From a checkpoint of a small mixture-of-experts model trained on Wikipedia: 17 layers, vocabulary 2045.
Below are experts of layer 3 (counted from 0) of a mixture-of-experts language model. Rows are named router (the router's row for the expert), gate (a neuron's input weights, with its number), up (a neuron's input weights, with its number), down (a neuron's output weights, with its number) and show model dimensions 0-127. Each number is 128 + 24 x the weight over its row's rms, rounded and kept within 0 to 255.
Before each expert's rows: a language model's description of what the expert responds to. This comes from a sample of Wikipedia text that the model never trained on.

# expert 10
It responds to: Prepositions of, in, with, by following a noun or participle, plus sentence-final periods and name endings, e.g. years of, merged with.
router [122 139 158 146 134 118 138  85 114  87 150 172 138 155 163 122 160  97 114 142 121 136 113 137 160 168 156 136  99 123 140 115 116  84 140  99 149 110 127 132 106 105 114 192 121 141 124 129 108 120 154 117 146 128 131 113 140 121 158 101 165 166 103 150  92 141 167  81  86 169  87 114 123 132 132 153  89 138 122 176 149 100 159 133 130 179  73 177 136 169 140 146 115 154 125 142 114 106 114 103 111 135 135  85 131 130 168  98 104 163 127 127 116 118 143 121 117 117 136 119 122 140 159 141 141 127 113 114]
gate2 [133  99 141 148  99 103 154 144 129 142 159 139 115 131 139 154 117 123 124 131 126 132 130 139 129  64 132 156 165 146  76 160 166 110 132  87 130 110 131 107 195 107 122 128 162 133 148 128 112 145 145 121 100 125 122 151 131 146 118 140 108 133 113  89 116 132  87 158 130 103 116 120 114 121  89 160 133 175  93 121 170 119 139 139 121 127 168 143  90 137 113  93 128 130 129 134 205 105 109 183 149 175 116 140 106 134 123 143 164 122 131 129 108  77 141 139 131  61 133 119 147 135 130 121 146 146 133 153]
up2 [102 108 118 130 142 156 155 131 132 119 118 150 129  92 104 144 145 133 126 154 134 127 129  79 140 148 107 109 103 136 142 148 140 141 131 159  76 123 150 107  99 172 135 117 112 106 133 129 100  99  92 115 118 107 116  83 138  67 104 122 123 122 138  76 149 109 138 135 132 103 163 136 145  88 148  98 129  88 141 131  94 160  90  89 128 101 116 146 167 102 161 152 144 121 150  76 125 133 154 127  97 109  94 126 139 101 113 154  76  94 124 137 120 131 106 118 133 139  92 135  93 165 162 158  86 115 152 112]
down2 [153 141 148 131 159 142 142 152  83 143 153  94 117 128 131 192 150 113 137 133 111 113 120 142 103 135 111 104 101 106 139 112 160 140 162 154 122 132 103 130 129 151 109 123  81 183 117 118  87 160 123 133 109 153 133 114 134 124 110 107 135  81 121 112 117 149 132 178 111 169 103 141 150  88 143 139 113  97 119 145 131 140 136  76 148  93  85 134 150  83 118 134 127  93 163  93 120  99 128 110 145 124 138 127  79 119 103 111 133 164 150  94 134 102 105 157 127  82 143 126 124 125 156 140  75 120 164 120]
gate3 [ 98 106 136 165 136 157 115 135 150 117 106 135 100 128 127 116 136 107  86  83 134 153 127 135 126 159 107 146 120 177 149 136 119  80 134  96 122 149 114 163 155 168 164  95 141  89 144 132 145 159 143 121 194  99 112 149 107 135 110 132 118 130 134 137 126  84 133 130  90 129 128 131 105 150 131 115 125 107  98  96 144 136 127  91 147 139 108 143 122 151 185 143  99 118 159  94 157  88 130 134 125 126 119 125 120 146 157 139 157 134 148 124 116  94 126 123 120 111 143  87 129 140 149  66 126 124 153  47]
up3 [124 161 121 170 150 154 100 140 123 134 133 131 135 150 133  73 142 124 114  94 113 132 120 134 111 105  95 113 133  95 137 150 112 106 129 122 116 105 109 114  98 106 111 102 165  85 115 167 131 107 116 118 154  68 129 140 138 127  87 119 118 118 120 194 144  82  93 101 115 130 189 177  93 116 151 157 127 131 124 131 128 106 110 133 128 114 123  98 132 155 119 145 128 107 170  78  89  80 101 129 149 139 137 111  90 139 132 163 154 133 122 115 124 119 107 149 128 114 137 100 152 132 193 128 114 145 133  99]
down3 [134 164 155 141 108  93 121  89  67 138  78  94 148 125 167 148 117 121  97 133  97  98 160 116 149 163 122 111 101 178  79 142 150 124 105 123 154 133 122 172 118 123 143 184 118  82 145 153 110  93 112 106 131 135 129 103 124 115 115 125 161 182 129 120 159 145 135 103 135 134 102 138 157 116 132 150 120 152 137 142 161 113 138 122  96 142 146 160 129 117 128 147 116 141 139 125 144 138 143 121 169 180  88 134 173 123 156 147 147 156 140  88 157 113 157 130 120 137 152 124  95 118  87 132 115 125 128 115]
gate4 [100  74 192 178 147 114 147 132 144 130  94 129 114 112 120 137 130 113 183 134 122 136 181 151 132  91 152 137 125 158 149 108 127 131 110  96 116 145 114 110 150 123 127 164 120 132 108 126 145 150 124 108 149 140 123 119 126 100 110 161  83 165 137  96 104 107 111 137 141 107 114 128 152 104 134 166 126  97 110 113 121 119 109 106 110 116  93 137 156 119 116 125 143 128 149 115 125  96 101 134 104 139 129 160  79 135 181 168 122 173  99 140 104 127 106 114 160 168 109  90 136 123 155  72 133 146 117 172]
up4 [131 103 130  95  91  83  70 144 134 141 127 142 121 122 214 131 121 125 100 158 137  90 162 118 141  91 114 105 159 137 122 120 141 105  81 125 128 106 132 110 118 133  96 104 117 133 107 134 117 170 166 140 102 142 132 140 137 145  99 110 119 194 107 116 159 140 152 136 138 146  97 146 139 128 109 142 133  95 140 124 112 155 144 130 132 105 139 154 122 118 141 110 115 153 109  94 150 131 143 134 180  93 144 145 143 131 131 107 121 127 148 112 118 147 110 153 136 150 144  74 175 135 125  78 142  62 124 145]
down4 [106 127 112 117 150 165 141 143 117 110 140 150 129  83 164 137 134 146  92 145 175 127 100  97 104 113  76 157 143 108 164 145 136 121 107 148 102 162 152  91 124 148 157 105 136 104 121  81 148 136 138 125  96 137 111 173 164  95 127 150 120 148 112 102 129 121 142 138 100  95 123 161 116 136 114 155 129 104 129 116 142 147 147 122 190 129 118 155 131 103 162 175 121 180 118 125 159 115 113 152 131 119  98 114 162 150 119 117 123 150 168 144 108  84  90 147 141 132 156 136 107 188 131 135 130  84 129 125]